From a checkpoint of a small mixture-of-experts model trained on Wikipedia.
Training: a variant of SOAP for the experts, 406M tokens, 3428 steps.
Below are experts of layer 6 (counted from 0) of a mixture-of-experts language model. Rows are named router (the router's row for the expert), down (a neuron's output weights, with its number) and show model dimensions 224-447. Each number is 128 + 24 x the weight over its row's rms, rounded and kept within 0 to 255. Numbers have three digits each.
Before each expert's rows: a language model's description of what the expert responds to. This comes from a sample of Wikipedia text that the model never trained on.

# expert 0
What it handles: Verbs after subject. Main verbs and verb endings right after a subject or auxiliary, e.g. became, released, won, jumps, cackles; also participles like featuring.
router:100129118137135153142139120127109161064145140099143123095126132136126122132165109147158083106117098147141125153113133128158075123117157134143102155132132149120084143114103089131149132115145151159105080108123126085105100086101127126159110157167112145171093100134137118117143143140125108150171090142138087109087125125122159156146122163112143139164118131171119111107119136120107078083149103113072160113101136113162096135141136110149147102109142122127126112073092115094140134152117109145144160151173110144174145145091138159112144132100086141107164122149124102105166150113160081170130098100120130115117101105178121134129095123150130166159140108123127171099162128162129140099098
down0:089116142140155115124101141170137127139154090102113133119137177137098118114084125102130132123132078136165127130165113110153102099156155127125155133102145149120125137135167104161099122148159148158152160154112165109088124142130151124130152110114127136121162148145123170172114103151136156129131108133154085161132098079120132073115122101152135128148142189120098113170105179128114065122172104133151096176133148096100148154114122118133118074140141140087050143136132066131124129179111109125122159131099128111152076105102133145100129143150156108143136091124143123167138134142172119122131151108121127102112103117172096116092115145125115119154138116132153104116143133125135156122133
down1:117107097132172135095139124114110085145105160167203095193156171110142155165124122112064134156155138138114164132143118123105121117139166109129137102201097147143147125141124134127137119117120124166148138139115135103096116130189160116102118132088122123160123150073116145137168153131143162132130157122123135160109092122152151132106160177161135121105170143148072082110174098154104149123146147138128136131127093106145165130136135169101167124096098186150148157086118078122168116111163116131115138125132129120132111113162142145124093163159100120172130159162170108119133117132095122121107157132131130105137121126104139159118166114162164136123125132129128124159065143160121108116106
down2:119165129107112150102169120134159099145097107107120123163114167137126123102143151101128115156078156085121112134128117093099152129108111095137128158127130147083114148127098126192128104122084132178146100112093104164152121170080150147178138150135153084069094164126132160127094135128152112142110120131100118079146102169125132129091134092122132148152137061127119128098150122175134154131124170106111130143114134155135177103137142138114163155119137146132118074113155124134120124125085137103109123155098161161104153117150148119105145110139162137111105145125104163102118076134158189149118142135096110115102121160134159155122128126120213116137176155107102131115097130182117104146169
down3:136111134090152127120173132135187126118131098135107182141150140122126123127077126126173137136153113149130092131133112142161164143155122162118129179107104118106158149114148147119143114133133123116130129188122126153135118189170099121105102141091152118156127122131139166211151127122139099110174140146117132155156117071102070103119111138140138102107141140086121111157087104160132111112152128184126114113100138100130139149121151180082133116080125115162145142158106134120095153156089135139134170153132169086176060125122184139102140120103111115121126091125119135158149116136143098079155104072134132148128165113106150113097111130137159144136118148137123148131159118136127173126138
down4:111149133119144154132159136146099126122098181106143113143153114102153109131094122136137128162122142124134141142098135131068169106116144140119102142172179131139137130133116159155122129130114125136093129135084121131115150124134140136162125147169121143148109150144159127137115143116151149115127116150105119088110161189114146159086128151101118125149105121128156115122194120169145119063150172133115164171120155153115109080170151133177129117133153120148126139163120113134134139067151112086118133129152111160117127106128099134169149144125123190129127153109129156130156127148072159175166128147126130126098114090146087118124110146134157114107102156154121118105085121152154124162133
down5:112109129098134122071148124183148113139126113142122085143153092126113143143119109104147090157171127109090156136102140125134149142137180180112100107143158136112113164089122123152119131102148138094126115138153118106116130132137130142105106110084132107170154103142155156139138135114096120136130136099138095124130137083101123100151105131129128105100134127074132119145148156155163122142129110110150142157092117118138163132148160130135126128148140119113154049109098132163083140149123097126112140160123131132155104156136124054107105139142129135138159165141147177097134162124132157124120179129103157094107151116139071097174124144135154149115136114161091108138107108094139148120133
down6:124125171130131105087160160131113105114143106113076143105144080113157091158104135118133155191141145130101123081165117166185124132118122135079110145115171105117149133151122193113115138135101157104152099126150105167120097109172152137148145100178129131115168201134117149137151126089139147116076150124107152162077153111120115141148123127117125147122110112092135105094168152153136144158113152127122143113130103108134134131079159089139138148108133146132118065115112108102145125109124160156171158141129140089124112140123113103127111132141128172131119097177161151152124153120109138147137121122120129129079179146149123107142098149106093199133144131144156130136130101174145133140131
down7:135095125162133118119169126107150121140154145121112127122099149111216115139169125107124106095155134093123158084134129120137134134144140138124125096147127144114129114059115166140146145156135122139119179113146130101127119086138150151105186096158119136137128150110107124145154148121126128118115130085145151114107120138138131135084110150151163165139171104126155147109110122124178142163117063208105110112084118149127152134110115145099163117119135120103166161162145114181113137143160110098130183130061125176095104076122128133125158113114162153095147126168108132107138127125117083138140131156109089114102123124145126138094114128139137125126124106084162192136143076084155187090128
down8:089122119167114157111099176134124156139129178122169140099148107171134143129168137107091115116105109152151135138135136104154137141151154106099121130107121124053135164129125123128128140160104122105143139133093092111118110130122126184135154162153104155107085148134088161171125085117129099142166143154123120103119123061117147125125086119132110147137173147140128169139084197100085119127154139144115123115115152142128135161102113090103095106142090129073140164112121127109124095143130143125107145139129136116128144154177115109100103063148065114141152147124133119121152144128119121150117153118110126169139106157149117125108154139121111166139114119138135185106135091152098133116153
down9:134165116129103124157158103128111140087084126163108099123106155089106150132109093157117144114129128156115165137112200143142149118120057147103137082115135132146156130069131137077109112109116126104135121127145126111108123132113149090103123129148139152158107118115140129107115143155172084125124138130133112143131138126124116126164148138141142164142098153132128116122078170093130152133089160118130132130132143116116151102143095108147087156116126138163133076122126132144127087097096126162119120126084129119106145109106110111129126134126111106123092104135128098116113117143147165162107134109134117101140137125144107159155120135154146137093129151131112098138131129127133139068149
down10:112149117121100091146123147160129110080126102154121129143067140126123137117095126130178125127141118140128176142106055104098107157143157089137157151105135126114128102121124082133145093128129143146123190099176099154103120179106117168155137121128122078127153132094170107149112103120139154117185125141191120120139107126110107146133156175146097119123153130101103153129114181130136105184140107101085127109132141111096115154109118114143116158131146135112080161110116136146137131152099151148127151143117115142151159131129160132143179146145123098149173074155104135171154144115121115173155137137130108125108151093080107122087124100141126116096185153143164141150158108123149162107124
down11:152144109129130156146141129122140128118105141113129126157171140119153090091173101137066155120090126148126098137116089141110090087108160132140108193162100097128162099115132176111117124145123114137097137155096121115132146118113173134150116128161131134160130087096121080112111160123090117154129118143142151103146135178155066140139160113144200131135095094132114129130141124176173113142167100126111177125132128129124121138113144114110131139110149164158140158159119099131116138113141142127122124131138090088101122140144135114107120129194153112119149125196125135106149095104088125127165115156105137134125132111070155104156127117120145077110123174116118116144100126102103129135156
down12:098140145148115150141134134125111117145143093124117150125128145121127143128143131063128098137096165146122121110118138174140108113122151156123133172100131147129145159138175162090158142149122122124119124114115106112142134083083133105109140169105154120141163146076130117163109141175123107163109142106131157100147120136111128153151154113114119111124122136117124127111161112115137118086157139131181136123126161134130140086141141128164112113115120162102176120138158130158125122121106147106131092113105152130126166174139136126124077100135143107138088173127097120127130103181108138134147159146140146072160118132099164142138132138123140151135090105103067175108116138119074155098125
down13:069106111129140112130090123126144158155097138123126094152166109145138174157188151117108149146106097119153143157124137092129105105121140119101145153118100120104126133149094115130111098152114123115122157102123139126124148127098145134117154101107143118132120112108111173109095124160134116166127142153118102146121138074145091136126107130126137116128129164121116115133143144126114118171157090129146097083116152160070170173123106106100125098091094142089094116110120109114118121169124156146105147141143132115150116166135119108099108083106094121091146129130117138081142123122111099123133145142139144143120072165143118158122114154115103155129098124148162161126149147150123131123170
down14:168099137112161167099131124133166072113145153121136119115104108116100138142112113172157134116154110124109124126129098107167089105139134138136110141126126117159061101153138127077110122136177109077150131155170095091146146164131128140103109118115123087119133148137122127121120141140087172088144106108139126170136097114118098100117166121131117115130124109105112131116143169104065131132106109106131133135119113130161151157087092179112102117132187156129146107129139157128154105143111118122119174133146159095129090137120116150126153141152114111103146145137147126113068149138105121085098149117116098107145133109159127154152121119143143121135125126123107099132111134133121125123127
down15:142126100159155118102122125110123158139150126086120155107117124130123101127162104135126097157124125109130155068175123133080161122131166138120107130126165138145151117123122059135115139141088158182144127153102167126116138113148130087110109148126091138164081121099126117128152103139135127139146101173125135105152095156202131127145145130163097133097135125092180141146110128111151169150106089107143174173148155153127138109126154140130116127084143135130140129148094174156125155152152121062137142122099148128152111129135128108130129134126157105163065092115132140110151173092138147148155127128143121111082090119133120115140148088115121124134089126116154147149103114112174138131088
down16:098115161102119105084128116137120149134117166126136120135116130166131150119114143114144110129125122194123133182130093117134100119125164112135122120105122138140135149090105134162102115154196114161094120136132114119119164110075117100130129154138149194154144109148159127114159118137180135127149158140139128125171117106145141099157129103136129102160129090162111098142138141098129164118132163152103187135144117129140126135098135121139146073113145132097118124095148111123175122131141164149136123165114168121120138140148075080130054127166134058109169117140108150111138147123089113139186175121140105129111151139164160082099116119129158106142139135164090144099130128127131096087163
down17:138159130143075125184139116139119130149145138107119163154095143123132108108180128139119108128125133140106125155150118126126110095153179143126141132102124191099149116165148142117175110136177157151136089171145143121124122083126080083174080101136126129149140114125145086113102139134110123145124070160125105133152124121077163143183125085133107108123139152105122110144119149133152142167140128117173149171094129130147117161124156116163181116111121141136113131096146119109147106134116135134116088126148091145141127124144131161119137080152138111178124136162153126120102109122152121110133131182119130136106117115094130116133142155090129118123125099101137148150134138115127144120138
down18:156120125070163175101137120142149144106128122085134114125129112106154171123101094170141121093161137118130090105125077090126116175110177127086101172121119098140138132111136089127144139144129134136154119177148149114154137144146125130093106132104111080127131107167108116108136157136094114119098163080099130144098127136124117100122129149114147155123139102125160133112130125122133113170121157172150117145136110138136144120107178116103160158138127161122134069159114171110143107129103090098145129125129152107070091101122130146115173125132153132118135132118150154107089108145108134143113135089152140118113122132091193158116146071123108122114125155111123122090140142109118100128115
down19:127151098118176107116115100134132121141135087112110112093125182130125162123147092111127115147132078159136114133128165146122144159143121162177135090109091154163114109123136123115121085148123102145149103132103137119123152134111149101159094142112120094186092134148133130170139078145094153140127125148157120112117113114137156132104095092140119126139108153141129142121137096110126152133086160136117139096125128148160094102162152127085160109109136140118153146139147137168120136137080107152154142168112146135118137134170135107137095112127158154099128111145132165121094177142060147155110181117121233125119158138098118123166109149134127172156128112126138100110127071125123129128084
down20:131165098144116128124177117161148141114129148097133120094106133135126136144128110106106087138166113131118093173080099092127074120075131144110142190155129134151137128164098133115152125118184150126170165096068155169129121157120122122131101148156147131119129157155120120160126126103106124086165149106198146093090127094125112116130084129141119115121102199167108130127174091133108101152130174099109164116092137090083131126136132123138158121100155140109093110131129119111113115110131076174138123132121094120145135144138107112150110118138127111132158121134149167192133118111100137136129133089142067115129137116139172116136132139142098145139110173092072123126114130150173165182134
down21:153087130134139114154137116104139110115121124113100143141101112162108126126075126117128110078115100112116116130116120125124170123135136108160143137117103139115102108171125124160175091143164178111132109135133141147134140164142135133158172148106133127116122160109139154091112152059104148103117105158158126112172122136151098128110132123113137133101109116136118138130143141131077131140118137133115123118135105130132138189161135113141089093124130067132089110073175152169189134108156138143144107117158159113097128082133121108193112175118127109145132111114148110177091084163164131135108103129132156097115124110092134114124141093154130110103134107148143088143152106112107150150127
down22:133126117117128094121091098105143102117136170124110152118119112135150121143090113142069135127103094136118095141141130130084112113183166146125122134116117121106146131152140135117109156133138147103149105108119132122181123136182154108166149146084177143129133109131157117120116153118129123088128149083128145112116142138127106154129058082139123119148119097074119122151123176155098114115147099166120117154089103158090136120104129133183155145117157111135133124133150146106119151115118107103102124140187149129120124119133130137121132145107131089098098106149154069170116166121112137149126097116071077104140118115160114113109124131138123107111123105159149141123124140138116188166123
down23:103079174117150163132099138128163158123105152127140081109085172169133113124130126154173155128151118133155092122135097126121154187129112145169174135085146115094162179123109134095113148167118157159142113123141137156110123135125088102126128098141133113147127136157082127121194133140145134087138108123127115123116123116109077119118134108159084137100101148124113174134109092101116147160135143126127112153157146120109128123139154141113095090117134099113117135165154144145097097181123105100151145125126159108131104081111146163090171129110142129119117114128160150198142159116133108147111141131110127107122129164103205181119095122126089158113144104141141120080135138122141121124133
down24:115100095103142120125140123171106123119141125070121145139179126116143134144142131152132100142188117141118072103126068135146053072130131138144170134130174107139189132125091172113105123125124147135116158148130125131114150098127154154136103132158155131144123149187117128153124096170122113130196108165112114117126131115131134087108125118085121118170121081104152141112115096140124137132151102143115150086131123153124125148118125165132106122079147070156136117092101117151126145173135135143131141146126123171137141127119128143117129121180175108108089118144094144111159078102114113123113082140091146092119130127105100140123134110095104096144126127129098121146149125154156060150137
down25:124089114141146099158127107145129161149115110118109141134129156137121095116109119173161101057103100118141090133123129113114125189125119139151109115104125108108126122133091111099119146158155117113155107136144130123140144159135146057114122132102183185115092130114116128105141148111119123133186094134146115139108134105119118122144144161116152118118128164172102157124162142098108145144170118104129162103132096136146105128116115120122166142136142098098111145129135147098119126105135131134115139143171128118150116132121151100144115139121094103134179142166123107122099122097155081125121095150123084131111075102129132119147185125104167107139152076072216111155119142138130104157151
down26:078151105123098127085136124148126134163125134131121165132134141120142137122149131119100137154123158110126079136143140136126103119130110121150124109077124136126114079152131106132141137159118134119122149162125140138127123092115130133148171152133160115116151119131136111139108079142138085133164187121125108126160179099177133126148149132126110167123146104147145107136154120120109113144142127100138135135140136142088084126091109088140143114139118147083105165123118097111124132118116155114116108212144161129140172146115159108148119101144140139145116139120123084148103164159121094123148149141159132113144117141109099084116170124121092140137144169142100108104151129110102137124157
down27:088151098139099119142127171175082142120151106125128130129156131170114139125127096156114158151157101176120117112129092099143118112136127125156136143132122137137173111118162149143136100106114118111091176132137097126144166123158121143164096119110121142162129111118156101093140130126129076149156136167116132123128139140145132109152069129176140129091120128083173136116114117140107137166129078100119140135140103146105130113132131118119063109108174132139132113094089127133131147113111132130150101132129150143133149120120136128139106149170128094157140170128127158124144126141098144118151147108117171178149162170101104116118114106114123098172159124109139153120141107091180140111095
down28:111160091151148158097146120093133119126094143138088185104097122114148072169162128154120098136131172113129124121136189135140172113150122127147114103152137150156108080139142147145130143140135131112090080164110140145127122139127151132124130129155138131174131120102120114168122110105090138102125104109128138132061130140093140073144121100152107169169157129188106143127165142122180182109111164120079120159076128110109082171112133181138173103109178097121120120129091203125166155101157121100162132129135091111092163102150129168124144117102128147156164152153143121150084123162128117118152104140104151117132148129096120113119117123176131119148133146129105127119118113131116132138127
down29:108116112119134111108138110132127111122134129062135076134086126126116143134098149102146117102168111161181102145114103132160082063102129138162118151122164088159141093129091129114100146159178107146171147113110181121095116069138154092153109106095159121099169104144125113112106157151091135165173140167160104170142159134134149104155154108108128128127112141089101135145116109189097133134139137103139142110144117090108131132142105135145082130111134141119134130108112134173119127122154118109101128148154128125122176158129146146117090108145127110153132106157102130146129109161143130147156164122128132128110100154122096122144119149135119149130153135162145128126157119137130130163122